Experts of a small language model.
Size: 12 layers, width 160, vocabulary 8192, 33.4M parameters.
Experts: 192 experts in each of 10 layers, 32 SwiGLU neurons an expert, 8 picks a token, a sigmoid router.
Training: a variant of Adam for the experts, 7647 steps.
Below are experts of layer 7 (counted from 0) of a mixture-of-experts language model. Rows are named router (the router's row for the expert), gate (a neuron's input weights, with its number), up (a neuron's input weights, with its number) and show model dimensions 0-159. Each number is 50 + 15 x the weight over its row's rms, rounded and kept within 0 to 99.
Before each expert's rows: a language model's description of what the expert responds to. This comes from a sample of Wikipedia text that the model never trained on.

# expert 18
Description: Digits in numbers
router:70 60 53 40 35 66 27 72 62 31 39 69 37 49 56 52 57 58 41 74 43 74 25 44 34 57 64 73 50 60 47 47 48 54 75 58 45 73 56 69 59 74 57 14 38 57 47 79 45 43 49 32 32 49 72 65 35 23 43 59 46 51 46 33 62 77 71 31 51 32 65 74 68 51 68 40 66 43 37 48 41 23 49 27 61 21 49 39 50 47 50 42 64 66 40 46 48 40 58 79 47 44 64 61 54 52 75 60 63 61 53 44 14 80 43 36 43 58 17 59 40 21 59 46 56 66 51 53 32 46 48 34 71 34 93 32 31 60 53 23 52 44 37 60 45 67 52 36 59 45 52 25 47 61 58 38 24 52 57 41
gate0:81 43 54 53 21 31 69 46 54 69 45 26 43 73 70 36 35 42 56 38 46 27 43 43 61 54 58 56 77 67 87 69 50 50 39 51 78 56 22 41 60 51 38 74 60 33 33 50 58 76 60 21 45 24 65 75 45 44 56 68 40 54 44 66 58 46 58 45 49 45 51 78 57 59 54 52 65 17 54 24 68 34 44 59 36 57 71 44 67 66 36 39 42 36 74 41 29 26 71 49 28 48 46 82 25 64 64 42 43 38 54 62 51 48 50 51 43 36 73 59 70 44 62 34 31 50 37 72 51 44 68 48 25 54 34 43 42 37 71 27 55 54 43 14 52 63 47 23 57 66 67 68 44 38 33 49 53 41 60 54
up0:54 53 62 50 61 55 67 50 63 28 72 43 69 46 37 29 37 63 60 56 53 24 36 31 57 37 24 48 47 28 26 68 45 61 54 60 54 59 43 49 55 61 63 55 88 34 81 36 47 15 29 64 68 52 67 24 46 59 23 60 41 40 17 18 43 59 50 47 45 45 37 37 37 63 52 65 33 53 48 77 60 82 38 80 26 54 29 44 30 29 68 54 67 26 63 49 45 79 51 40 17 58 56 55 48 63 43 44 53 62 39 43 56 43 22 55 49 61 60 53 60 59 35 60 40 41 54 36 47 60 31 71 50 72 42 67 50 66 50 61 42 55 64 23 64 52 47 46 75 34 35 24 62 56 69 46 85 52 48 52

# expert 36
Description: Prefixes and list starts
router:63 54 59 61 25 49 46 24 69 33 41 75 39 49 40 30 56 49 59 76 47 86 44 46 49 55 46 45 77 52 58 54 62 69 58 53 50 71 36 29 45 66 64 18 51 25 57 49 44 54 65 54 51 55 52 38 57 33 64 63 63 76 40 65 56 65 36 13 50 06 42 47 76 48 57 40 64 75 48 66 40 55 82 21 74 41 54 66 58 47 55 46 56 59 45 44 32 38 65 73 44 37 48 56 69 45 73 53 71 79 43 44 26 53 48 54 35 64 04 65 65 43 49 43 69 31 62 43 51 46 48 39 46 44 91 38 67 62 45 40 42 61 36 39 74 74 54 55 53 45 39 36 60 62 55 54 34 63 70 44
gate0:45 57 52 58 64 40 64 59 52 58 35 46 43 45 39 70 73 61 43 38 37 37 19 51 74 25 53 55 00 58 59 58 41 44 60 27 46 57 42 21 70 43 52 50 52 41 55 42 85 47 25 63 75 38 59 74 58 28 62 52 54 45 35 37 62 65 62 51 60 51 46 48 52 57 55 16 71 58 45 52 80 65 42 24 53 53 57 61 56 57 66 31 70 39 52 55 39 47 58 58 58 43 56 55 48 47 45 36 47 57 32 44 36 59 36 94 71 65 45 51 57 64 69 31 20 49 44 45 13 56 09 56 65 28 63 58 18 52 60 58 63 72 63 36 57 68 57 37 64 74 47 50 51 51 27 61 52 34 48 33
up0:43 45 42 43 53 34 41 39 55 31 57 43 75 67 43 51 48 36 61 74 47 51 42 37 44 39 60 28 39 53 46 38 55 48 62 70 48 27 40 64 45 26 46 69 69 64 22 53 63 37 46 38 29 18 60 77 48 40 24 78 48 51 50 47 42 47 60 59 67 19 28 56 62 49 45 67 42 80 71 66 60 53 61 47 52 64 31 64 55 52 29 37 50 69 36 29 61 60 68 68 36 63 29 28 49 33 45 50 43 58 52 21 51 41 32 61 20 27 53 62 34 39 54 40 59 46 67 61 28 17 43 70 81 55 70 30 58 35 50 41 99 42 46 48 65 42 38 53 57 31 63 52 42 71 71 73 42 73 42 43

# expert 27
Description: Row and list markers
router:76 61 60 57 49 50 30 45 52 32 35 58 50 65 50 27 50 57 41 70 54 68 18 50 51 30 44 71 68 54 46 51 43 75 60 73 50 80 19 40 49 59 32 61 43 40 57 68 30 69 62 32 53 78 59 50 38 43 69 38 68 65 41 44 59 54 43 29 21 46 45 56 63 50 68 39 45 65 49 59 49 43 48 32 63 41 41 59 69 43 28 37 56 85 52 46 58 34 57 87 26 41 57 70 61 52 90 34 70 60 19 45 26 48 53 51 32 41 03 34 51 30 40 32 74 33 67 45 53 51 36 47 74 39 73 32 57 55 46 43 39 65 48 49 58 78 60 19 36 35 57 41 40 46 55 49 47 42 63 53
gate0:53 44 29 41 77 42 36 35 74 49 33 50 36 59 46 37 57 50 46 88 71 25 30 39 64 45 44 47 43 75 47 41 73 83 71 24 37 33 56 32 61 53 46 53 22 25 45 55 52 55 60 31 49 55 60 66 74 44 45 47 78 57 40 18 78 49 54 54 28 55 56 36 63 54 44 46 74 71 20 43 31 48 61 74 54 58 63 41 64 36 36 35 66 55 59 51 73 60 55 51 60 44 64 50 55 40 52 52 46 43 32 35 39 48 40 58 34 57 68 57 47 45 51 45 50 54 54 82 37 31 62 36 37 33 85 68 52 49 76 29 47 42 52 79 23 53 66 57 27 37 26 31 42 53 60 77 57 45 86 61
up0:64 33 59 79 58 60 61 44 57 27 53 62 42 37 41 69 15 54 75 62 45 43 52 52 62 40 52 22 62 28 40 67 38 50 25 36 36 70 68 75 33 65 65 61 63 32 91 25 51 37 53 99 76 55 27 57 29 33 57 55 58 64 43 53 46 44 53 55 40 41 46 27 31 41 37 62 21 43 74 54 33 72 46 65 55 47 71 38 47 65 50 44 36 38 38 40 45 65 55 59 61 29 64 64 57 57 55 60 65 55 37 54 35 14 23 61 42 77 37 57 30 51 58 48 55 27 47 42 38 57 45 24 28 38 51 41 45 33 58 61 48 51 66 32 75 46 50 50 56 53 39 34 29 37 34 59 71 47 50 74

# expert 26
Description: Punctuation in number tables
router:63 32 63 50 44 50 27 24 50 23 51 65 41 58 63 55 69 66 47 78 42 78 02 28 65 53 61 40 64 40 61 53 56 79 79 40 51 79 39 56 51 70 42 29 50 63 40 78 46 66 36 58 50 40 48 51 48 53 52 55 40 73 48 33 45 34 50 17 47 15 45 56 60 49 62 48 62 47 62 45 44 40 56 26 65 42 70 64 57 39 45 48 51 71 46 24 50 60 32 55 37 51 61 64 62 58 80 45 60 51 71 41 23 62 55 54 51 33 31 57 48 11 37 43 56 39 73 65 50 44 29 41 59 25 70 28 60 79 65 56 66 65 46 52 58 87 66 24 63 38 58 59 29 55 59 48 62 52 63 57
gate0:75 50 29 42 51 81 14 32 48 50 59 54 42 29 66 50 54 43 44 52 77 49 59 52 46 34 64 53 69 49 38 44 80 31 69 63 53 40 33 45 52 33 58 53 58 90 23 72 55 70 43 29 32 42 67 23 62 36 55 69 68 53 37 22 55 99 69 50 52 66 52 50 33 47 74 52 35 73 33 74 34 52 46 40 48 58 43 21 60 45 66 63 61 66 34 42 56 35 37 56 56 41 13 44 45 73 59 53 75 43 63 46 45 53 51 37 35 50 47 49 29 61 59 58 48 53 53 32 30 44 38 39 55 50 69 55 80 78 59 34 51 78 69 59 42 48 49 71 55 45 43 69 32 60 68 44 55 43 58 68
up0:24 60 75 54 58 44 72 61 61 72 38 65 39 59 35 58 38 57 55 42 31 37 28 56 39 81 32 60 72 46 38 49 42 44 37 30 60 46 75 50 51 65 47 34 45 30 72 53 48 33 40 56 66 67 38 67 32 60 45 28 30 55 61 69 62 34 19 40 51 46 56 49 58 61 45 51 63 26 53 29 69 41 29 62 30 43 62 79 27 44 26 49 31 30 57 62 58 34 42 58 57 48 66 48 52 36 43 73 39 47 52 60 72 28 34 77 41 84 46 55 84 34 56 56 44 44 48 61 53 66 61 74 41 56 30 43 22 30 21 62 34 08 54 33 38 37 45 33 38 65 50 09 53 38 51 47 51 47 48 50

# expert 59
Description: Determiners and possessives
router:45 57 59 65 43 52 35 49 77 22 25 50 38 58 37 37 78 53 64 80 67 97 35 31 27 81 61 56 82 56 74 60 60 69 77 33 35 66 35 39 63 67 54 51 60 58 51 37 32 50 32 25 52 36 41 50 33 47 51 50 55 53 47 45 35 40 54 32 51 34 51 69 52 43 55 44 74 74 67 50 12 29 85 55 63 23 52 61 44 45 59 59 56 44 55 50 51 62 51 61 44 26 84 49 49 59 59 63 67 76 46 42 19 54 46 38 49 57 36 49 67 31 35 49 39 42 61 42 43 74 37 44 61 45 50 47 72 61 61 35 45 60 43 72 52 66 47 15 64 20 53 35 43 58 55 41 49 40 62 44
gate0:55 76 45 51 30 56 25 77 76 47 69 60 60 68 36 47 25 52 39 46 66 44 54 69 56 67 67 51 69 46 29 61 86 61 75 53 54 55 31 38 46 69 61 48 56 62 61 37 69 47 40 44 12 40 72 54 48 28 43 54 79 13 68 19 50 32 46 40 82 34 54 32 39 46 44 46 68 78 47 54 45 34 53 53 39 43 39 60 31 58 55 24 44 52 55 37 52 27 33 55 44 42 91 49 63 51 64 47 42 71 58 42 36 62 36 31 69 61 36 47 89 62 71 45 18 51 37 51 60 49 53 42 58 44 51 44 46 39 43 44 44 62 78 36 48 50 59 32 82 61 67 36 43 63 55 50 61 33 37 53
up0:60 53 51 65 48 61 28 61 54 30 50 47 66 69 40 53 24 41 72 50 36 75 41 43 29 81 29 49 69 65 36 64 42 37 83 53 39 54 62 42 61 47 50 85 64 58 71 31 43 56 47 60 47 28 62 64 45 29 39 32 68 43 58 41 31 40 33 61 40 38 55 55 39 70 65 62 49 70 43 44 56 60 59 49 47 58 33 54 64 30 55 34 52 43 69 59 66 43 32 64 46 42 74 62 51 77 62 47 55 81 61 39 60 70 36 18 68 55 54 19 68 73 64 47 24 88 29 25 63 45 44 36 53 82 44 55 34 37 64 74 56 69 40 49 56 38 54 50 74 50 64 60 20 53 59 54 76 58 47 31

# expert 48
Description: English given names, name pieces
router:48 58 51 55 70 42 25 58 80 20 36 42 48 70 24 44 54 58 46 41 57 56 48 43 44 67 68 56 58 33 58 38 55 69 49 55 44 75 33 19 41 39 37 27 74 52 71 58 28 67 51 38 53 50 47 54 22 10 72 68 61 43 48 66 50 46 36 09 68 39 44 59 84 51 62 41 43 72 57 44 48 38 38 52 60 16 69 60 55 45 44 47 38 47 58 56 51 44 67 56 51 53 68 90 61 44 80 52 44 58 41 63 38 49 29 57 17 59 35 50 67 54 37 40 59 41 73 60 54 51 44 48 26 24 60 49 37 81 57 40 34 47 39 68 57 99 56 39 52 55 70 51 46 50 54 59 35 58 41 56
gate0:60 53 60 88 36 63 27 29 56 23 26 35 52 49 59 42 64 58 44 68 58 53 46 35 63 39 41 82 48 49 68 58 49 68 40 51 36 51 68 55 36 48 29 61 56 73 78 28 42 33 47 60 54 42 56 56 46 32 52 54 61 27 66 68 14 19 56 29 72 61 51 51 25 58 44 58 53 55 38 81 46 65 63 51 61 40 42 52 51 76 46 67 47 52 31 34 59 47 78 59 43 65 54 43 40 28 48 43 76 43 44 52 44 29 63 46 69 39 59 39 70 74 72 25 66 27 61 45 71 30 61 51 39 20 70 51 38 23 55 28 52 74 64 40 61 62 57 33 38 79 18 45 45 51 55 35 37 50 58 34
up0:42 50 54 37 51 39 69 86 24 43 67 49 68 95 47 44 40 63 47 77 35 57 46 90 42 58 41 61 29 54 40 42 57 48 45 41 74 41 42 54 41 44 59 40 36 53 36 39 47 66 81 45 32 67 45 50 54 78 76 74 48 43 46 16 45 61 58 56 41 51 45 53 59 17 69 53 49 26 48 57 51 37 53 46 40 45 50 50 46 54 56 57 55 55 51 43 22 45 32 56 38 42 82 49 60 46 50 51 44 54 51 54 57 88 28 19 40 22 37 43 34 39 23 61 45 44 34 29 59 46 16 39 52 70 72 36 63 59 62 77 61 64 54 51 28 46 44 67 35 42 38 73 40 44 70 54 19 71 71 46

# expert 23
Description: European surname endings
router:67 62 75 51 59 33 18 44 85 17 39 62 47 35 42 50 49 33 74 74 47 56 31 46 56 37 75 73 63 49 38 61 33 61 55 41 56 82 47 49 69 54 51 46 57 68 68 52 40 62 57 59 63 65 60 71 36 36 47 66 57 56 51 52 47 54 43 13 53 32 57 86 63 53 80 58 45 43 49 34 20 46 49 58 40 26 71 70 56 57 23 55 41 58 51 51 54 49 44 43 48 50 42 85 46 64 85 48 66 64 39 37 29 50 73 69 44 46 29 58 33 51 49 37 38 40 39 48 50 39 38 29 43 33 66 55 46 53 57 51 45 37 45 51 63 99 70 39 38 41 68 33 30 43 62 55 30 48 67 53
gate0:71 58 59 39 50 50 72 52 48 32 55 74 67 55 53 56 49 87 41 65 51 63 30 69 35 41 29 43 77 58 48 32 43 25 48 43 79 38 31 59 41 72 72 61 89 39 64 62 64 43 57 70 56 50 55 68 71 45 46 66 21 54 56 62 48 36 69 52 73 24 48 51 28 40 54 44 47 52 48 44 27 48 84 72 53 38 52 29 57 56 51 44 49 62 48 69 79 70 37 40 24 35 55 65 37 55 52 68 72 53 21 47 55 33 60 53 54 33 18 57 48 33 74 63 52 49 29 56 58 33 11 55 70 58 56 57 61 57 51 50 69 34 34 34 88 64 48 65 65 51 60 46 43 41 36 51 51 45 45 21
up0:40 48 64 66 59 29 45 60 37 46 45 60 38 61 49 51 56 48 49 48 54 39 73 59 53 46 33 51 48 36 28 89 60 31 16 36 49 49 57 36 80 64 31 22 56 11 48 39 52 52 65 50 55 28 44 41 48 50 58 51 84 33 37 85 44 60 57 37 40 53 67 68 54 51 30 45 57 61 46 64 65 51 47 49 50 58 50 44 40 48 58 41 73 21 48 68 41 60 55 69 20 19 57 37 56 26 55 36 29 56 47 69 49 52 85 92 44 36 42 81 82 72 31 53 53 70 47 23 41 48 51 64 41 41 32 47 24 53 56 31 47 80 46 53 57 47 36 43 42 29 58 70 54 64 32 54 33 51 66 64

# expert 30
Description: Coordinates, years, -ly adverbs
router:64 29 49 34 28 31 32 60 69 34 50 49 45 64 31 57 35 65 54 49 51 72 30 32 33 66 49 70 61 39 56 57 75 42 66 56 71 61 48 30 47 83 38 24 57 46 44 63 30 64 47 59 34 35 64 53 35 39 58 63 52 48 62 37 38 71 51 22 52 12 57 57 63 31 47 52 32 52 69 51 37 27 47 19 48 15 63 59 56 32 49 47 53 81 48 44 61 51 42 48 44 65 30 75 60 45 79 63 53 76 60 86 35 60 63 44 32 47 19 25 76 30 51 45 65 56 26 31 61 57 52 43 54 36 74 31 44 38 46 50 45 58 28 48 52 80 63 27 55 38 74 48 54 42 52 36 56 44 32 52
gate0:56 57 55 49 55 39 41 52 36 36 62 45 42 51 48 53 28 63 37 45 48 40 34 63 44 53 35 46 74 35 41 36 89 35 60 56 60 39 71 59 57 76 45 43 70 61 34 37 79 67 54 56 22 55 29 48 25 22 48 40 62 76 54 40 58 62 50 40 37 31 33 20 36 49 31 25 58 48 59 31 46 37 47 45 41 53 54 51 44 32 66 56 78 36 39 66 61 56 28 80 63 52 56 66 61 76 46 62 56 28 56 64 39 45 46 55 61 58 33 57 35 43 42 14 70 42 24 45 53 15 41 22 58 52 34 40 39 54 71 56 59 58 63 82 56 66 16 33 55 28 59 40 23 72 41 19 48 54 30 52
up0:61 50 32 47 45 45 53 60 35 47 15 59 33 59 61 78 51 47 48 45 47 67 40 56 22 55 50 33 44 68 59 43 61 39 60 56 81 41 65 60 43 70 25 51 71 56 59 43 45 70 71 78 51 20 52 45 24 63 48 37 55 59 51 28 80 81 58 55 33 13 56 48 48 49 29 38 34 78 54 16 37 52 48 46 75 65 51 69 62 24 50 87 66 61 25 53 57 22 65 35 59 55 52 49 47 38 35 56 53 48 35 85 54 44 64 61 58 47 47 30 47 70 50 53 48 55 27 43 79 38 64 61 46 42 34 39 40 46 84 40 59 67 42 73 56 43 49 32 50 34 64 37 65 51 47 41 79 69 48 48

# expert 52
Description: Year and score endings
router:62 46 60 27 35 41 14 67 79 43 20 48 44 65 35 44 61 57 62 57 62 70 30 60 23 58 42 67 65 54 77 49 51 74 67 47 78 76 40 50 60 72 44 33 50 55 52 71 44 75 41 48 53 31 69 51 31 32 71 50 40 60 66 48 60 64 60 22 54 18 50 44 56 42 56 48 48 57 65 57 54 41 52 29 56 23 76 59 62 40 44 46 54 62 36 37 59 32 51 57 48 32 30 68 60 34 63 64 40 49 41 68 22 58 51 35 25 46 11 40 52 44 51 72 63 54 53 69 52 58 59 79 36 21 84 41 62 54 53 43 48 60 36 36 68 79 55 29 31 38 73 54 70 47 49 62 32 56 63 44
gate0:51 47 47 56 52 61 26 34 33 65 58 39 48 81 51 58 60 76 47 68 25 42 38 54 70 49 52 62 34 65 35 64 75 72 45 50 63 65 14 34 29 43 38 41 36 52 42 74 59 77 54 48 23 73 23 53 67 66 64 80 63 30 44 35 56 33 78 54 36 57 48 53 47 56 49 63 44 25 50 34 83 33 50 57 56 47 38 58 84 23 50 43 37 48 64 42 44 70 67 55 48 39 53 45 33 41 29 52 58 46 63 52 73 50 36 56 46 31 41 63 28 34 29 47 66 40 56 94 76 64 49 76 34 46 57 50 51 35 55 64 60 55 29 41 34 53 62 19 38 76 37 40 43 42 79 44 49 42 56 44
up0:35 37 34 45 62 35 75 45 39 41 55 66 56 37 77 64 48 32 70 62 24 51 16 45 28 70 65 52 62 48 58 33 45 36 44 47 37 25 60 51 59 59 62 76 81 30 24 43 53 46 56 79 78 33 47 31 40 33 54 37 39 94 77 44 21 48 24 68 62 45 61 53 63 41 43 32 56 51 42 42 40 73 46 33 52 48 52 48 37 59 61 52 62 42 60 62 58 58 22 33 48 57 56 45 54 56 53 55 30 69 58 52 31 48 78 43 49 79 55 40 51 38 95 36 48 38 48 34 34 56 26 39 52 62 34 85 26 61 49 57 35 48 68 41 31 56 71 52 36 30 52 44 51 51 26 40 36 48 56 66

# expert 7
Description: Titles and given names
router:57 40 61 23 41 44 26 33 59 32 35 53 41 35 36 45 77 70 72 51 73 67 38 40 54 51 70 74 58 15 50 49 59 73 67 50 55 93 59 54 40 71 58 31 19 34 44 71 44 62 47 34 38 55 50 71 32 40 64 35 69 36 53 35 40 25 39 32 44 53 58 45 54 65 85 56 49 68 58 39 38 40 52 38 49 24 89 59 76 45 39 63 47 60 61 49 46 34 55 45 29 50 50 55 68 44 66 56 72 58 48 74 26 71 46 54 25 65 54 58 56 46 26 43 72 30 59 39 33 56 56 45 46 45 64 53 65 69 46 47 42 48 40 49 68 82 73 58 48 30 66 48 46 78 35 23 34 38 46 55
gate0:38 43 34 49 74 39 52 33 54 65 50 62 60 56 47 45 45 46 57 63 31 62 28 46 35 26 50 49 52 53 49 22 84 47 79 50 47 63 26 56 28 44 67 41 18 52 56 25 61 22 28 54 35 43 33 55 50 22 71 43 32 54 56 45 62 63 34 61 59 37 54 68 31 46 68 72 36 49 64 23 37 24 77 44 46 54 54 70 75 30 49 26 58 48 47 61 40 70 29 60 32 40 48 56 59 33 53 43 44 20 40 55 40 42 51 47 39 30 53 72 23 46 64 65 75 53 62 44 33 21 57 53 62 58 47 34 35 44 37 49 46 73 48 54 64 63 80 64 17 25 20 58 59 68 56 31 39 61 72 61
up0:53 64 41 75 33 56 44 70 54 50 60 63 58 96 53 70 44 41 45 50 72 68 56 48 32 55 20 69 64 46 49 47 31 76 33 28 57 17 34 10 38 19 44 69 64 48 51 43 52 32 43 57 49 72 57 52 31 62 50 74 79 45 48 67 67 57 48 49 37 47 55 89 70 44 65 54 80 37 51 77 55 60 32 70 64 50 42 59 46 47 72 58 55 62 64 38 75 66 62 45 97 57 47 73 50 66 50 23 16 62 52 45 42 70 43 44 47 61 38 44 42 47 34 56 46 57 56 57 71 70 40 42 41 38 64 36 47 54 45 56 38 27 60 28 52 46 50 63 38 56 47 58 40 36 62 37 36 56 31 40

# expert 35
Description: Pronouns and nouns after prepositions
router:66 68 65 40 31 44 47 50 59 43 18 61 40 41 16 51 78 72 76 65 73 79 41 53 48 59 76 68 68 51 39 59 55 78 50 52 53 72 67 60 28 44 45 36 42 78 29 53 60 46 41 28 51 62 55 41 34 45 66 56 44 63 63 54 47 42 50 26 39 63 45 63 29 61 52 70 59 62 57 35 47 26 53 32 48 00 80 59 62 36 56 50 48 62 57 41 53 62 58 58 49 59 62 78 62 58 72 48 82 58 49 41 31 50 50 31 35 58 47 53 44 40 33 43 33 26 61 39 41 58 42 56 53 46 89 43 41 70 73 27 33 56 43 55 53 80 55 39 41 34 66 35 51 92 39 44 40 54 46 60
gate0:74 30 43 36 23 43 58 24 56 33 47 57 73 48 75 69 64 72 49 44 49 57 48 68 62 58 25 58 47 55 76 57 62 48 34 43 59 67 57 63 46 66 74 49 53 19 41 60 23 55 53 36 44 65 27 51 29 47 42 53 47 51 44 58 53 72 82 39 48 53 77 63 56 43 32 54 46 36 43 53 47 54 92 48 72 43 66 51 61 58 55 19 58 41 39 47 45 50 87 83 37 62 48 44 43 47 77 15 55 42 76 54 47 39 50 62 40 52 57 55 34 04 32 63 48 47 67 38 45 52 20 24 19 32 48 44 54 43 41 58 30 33 39 29 71 60 57 48 44 47 52 45 41 61 32 69 63 68 57 66
up0:57 52 64 71 97 34 43 57 31 37 73 65 54 52 39 38 36 56 69 54 32 43 46 56 41 35 35 73 43 37 42 66 55 28 41 54 29 39 49 40 71 64 44 63 66 37 54 56 39 10 70 41 37 52 51 15 79 40 58 52 52 34 46 29 34 55 67 46 21 46 47 38 53 58 63 44 56 50 65 38 58 67 57 48 36 37 54 28 25 44 60 68 79 28 21 53 49 75 48 47 42 51 64 13 59 54 40 60 63 69 49 35 47 52 58 63 52 45 34 59 71 65 26 73 63 56 49 34 39 72 86 68 44 60 72 36 49 22 54 45 67 47 46 54 25 57 68 43 41 51 27 46 28 30 33 52 52 62 38 33

# expert 40
Description: English word-ending pieces
router:36 39 79 39 47 43 27 58 63 41 40 78 38 44 48 53 48 42 68 56 49 48 32 36 28 58 66 64 59 52 39 47 34 62 42 62 51 75 55 47 60 64 49 34 59 55 54 64 53 64 57 63 69 42 55 68 38 15 44 56 44 85 55 30 26 43 53 15 44 23 55 51 52 32 55 51 69 67 50 58 48 32 51 42 35 07 40 68 50 44 50 55 59 53 50 30 67 38 45 78 76 56 40 48 46 52 57 52 69 55 52 61 20 57 57 24 55 57 30 52 45 35 43 39 50 45 43 62 56 40 78 51 83 39 54 47 58 72 40 54 13 32 51 47 46 96 45 13 39 11 79 51 37 38 60 38 38 43 62 37
gate0:64 49 44 65 43 58 62 67 40 62 48 32 50 37 11 50 26 66 44 60 59 50 51 56 57 24 53 44 48 24 45 35 59 58 55 46 53 59 25 63 36 69 64 39 50 47 45 64 70 55 53 46 54 46 39 73 27 51 44 39 45 47 59 48 46 45 47 31 57 38 11 50 40 40 23 66 65 72 53 35 00 47 52 78 57 40 47 34 49 75 56 49 57 52 43 42 48 60 28 76 59 56 30 42 57 37 32 57 88 31 26 60 36 69 58 26 62 40 52 43 58 47 78 52 55 35 52 39 54 49 41 38 47 35 75 59 87 39 24 71 13 44 42 47 63 76 49 72 47 45 53 32 48 55 20 73 38 39 59 36
up0:45 48 50 45 60 66 57 92 47 42 48 43 57 55 46 69 44 64 44 60 65 42 15 31 47 59 65 13 51 50 32 61 44 28 44 78 78 22 48 51 61 43 56 50 49 52 43 67 61 45 10 50 54 32 53 72 53 38 14 77 22 49 36 56 53 23 60 31 46 50 52 29 37 42 32 64 53 74 38 62 31 50 59 54 31 37 33 30 22 43 85 32 65 37 59 29 57 36 64 61 79 61 26 24 51 47 30 50 44 57 63 54 37 67 42 55 52 70 64 44 44 49 47 58 52 49 35 40 53 27 64 63 35 36 63 57 66 38 42 57 33 25 40 30 34 47 51 41 60 43 81 33 37 59 43 55 52 46 27 37

# expert 33
Description: Time and sequence words
router:52 70 64 55 37 51 23 52 56 27 17 47 49 55 48 59 51 66 29 68 50 67 45 63 10 71 65 61 53 44 51 47 65 60 52 50 50 51 50 28 63 35 52 21 51 37 56 57 52 61 65 12 52 46 58 47 39 34 73 46 56 71 49 35 49 74 57 17 22 40 57 82 75 57 52 46 48 57 71 37 48 42 44 31 69 08 33 59 57 69 47 34 59 64 39 68 40 52 65 51 42 56 58 54 51 40 63 63 48 61 53 55 32 57 37 59 33 60 25 65 72 43 39 44 42 32 89 63 44 44 73 54 59 32 67 39 70 61 75 31 28 60 32 48 79 87 55 20 54 45 57 50 66 63 53 51 41 35 50 61
gate0:53 63 65 59 53 57 37 43 40 50 72 20 55 39 44 51 50 73 62 61 68 35 27 34 59 52 73 74 41 76 28 93 69 39 53 45 56 42 68 57 49 41 54 58 60 44 59 42 41 56 57 25 67 13 59 58 61 76 46 61 44 21 54 70 45 43 42 50 42 25 66 41 59 54 60 27 67 50 64 32 41 54 57 59 48 62 56 50 38 31 36 44 41 68 52 59 52 63 41 30 63 17 36 49 55 80 74 40 66 59 68 49 45 80 48 63 30 47 55 29 63 20 39 44 32 44 78 38 32 37 70 39 67 51 45 58 78 53 70 57 77 23 43 47 48 56 45 27 80 66 54 53 45 37 63 31 39 34 63 71
up0:67 46 63 45 07 41 34 67 29 47 45 53 28 49 69 54 35 62 59 35 74 43 82 44 46 57 68 62 54 44 65 36 31 76 40 51 34 50 70 62 49 38 40 45 26 58 86 48 35 30 48 32 44 52 41 68 50 55 61 49 85 48 58 48 50 53 31 37 65 46 55 36 65 62 45 46 46 40 82 57 52 32 77 57 38 47 40 64 56 44 51 75 65 48 66 55 28 41 45 54 59 39 35 45 13 45 39 49 40 55 55 62 36 29 43 52 42 50 73 57 37 24 45 41 38 71 61 32 31 53 43 57 36 15 37 46 57 47 55 42 59 48 79 37 60 50 37 36 53 62 77 34 53 67 58 87 21 90 75 61

# expert 32
Description: Space before numbers
router:52 76 62 52 54 53 38 50 70 35 40 44 45 37 58 67 58 59 54 78 63 92 21 44 45 45 63 72 46 30 58 70 45 64 37 55 56 71 42 44 58 64 47 36 29 43 64 71 32 36 51 26 79 63 75 61 28 38 41 42 52 76 46 25 32 38 38 02 52 50 60 52 71 48 66 63 65 59 65 56 35 54 36 48 43 17 39 57 40 46 42 53 56 50 46 51 37 67 61 76 35 38 65 54 63 57 59 47 67 73 75 23 22 59 54 50 42 55 13 34 45 32 73 34 49 37 58 61 29 60 61 48 53 41 71 45 68 64 55 51 34 45 67 61 54 76 51 28 32 24 50 51 42 58 50 56 23 36 63 44
gate0:58 82 66 48 75 42 46 63 61 00 41 34 66 64 56 54 44 99 64 66 34 47 39 23 44 58 42 73 48 44 47 47 53 42 44 84 38 50 66 55 62 43 52 56 35 47 84 68 68 52 67 63 71 50 55 61 63 31 63 58 62 62 58 55 45 57 42 40 61 55 58 57 45 44 51 65 47 40 21 29 31 54 45 47 34 38 51 71 45 82 60 56 45 36 53 56 59 35 35 49 66 39 28 23 38 77 52 52 26 52 45 50 38 47 60 62 63 65 44 33 44 72 69 34 43 61 45 38 62 45 62 74 65 92 56 46 58 47 37 58 61 41 65 37 55 64 41 54 52 71 74 68 43 22 48 45 47 42 46 55
up0:51 49 34 40 44 64 39 56 63 66 45 26 24 55 51 39 46 38 51 52 67 32 32 40 28 35 78 77 45 60 56 52 35 58 54 70 54 45 70 41 38 72 48 44 63 67 18 52 80 54 46 51 49 32 27 55 47 62 70 58 33 63 81 57 46 35 38 58 38 28 50 59 46 35 73 53 66 33 60 36 83 50 53 45 56 51 57 78 56 35 34 47 39 54 60 53 46 34 56 41 34 30 29 25 48 58 29 31 32 42 71 32 32 43 60 52 49 67 46 17 39 40 64 55 52 46 62 62 74 46 58 40 88 77 62 56 68 59 69 52 63 43 70 36 42 46 40 62 43 45 52 88 33 36 78 81 11 42 59 50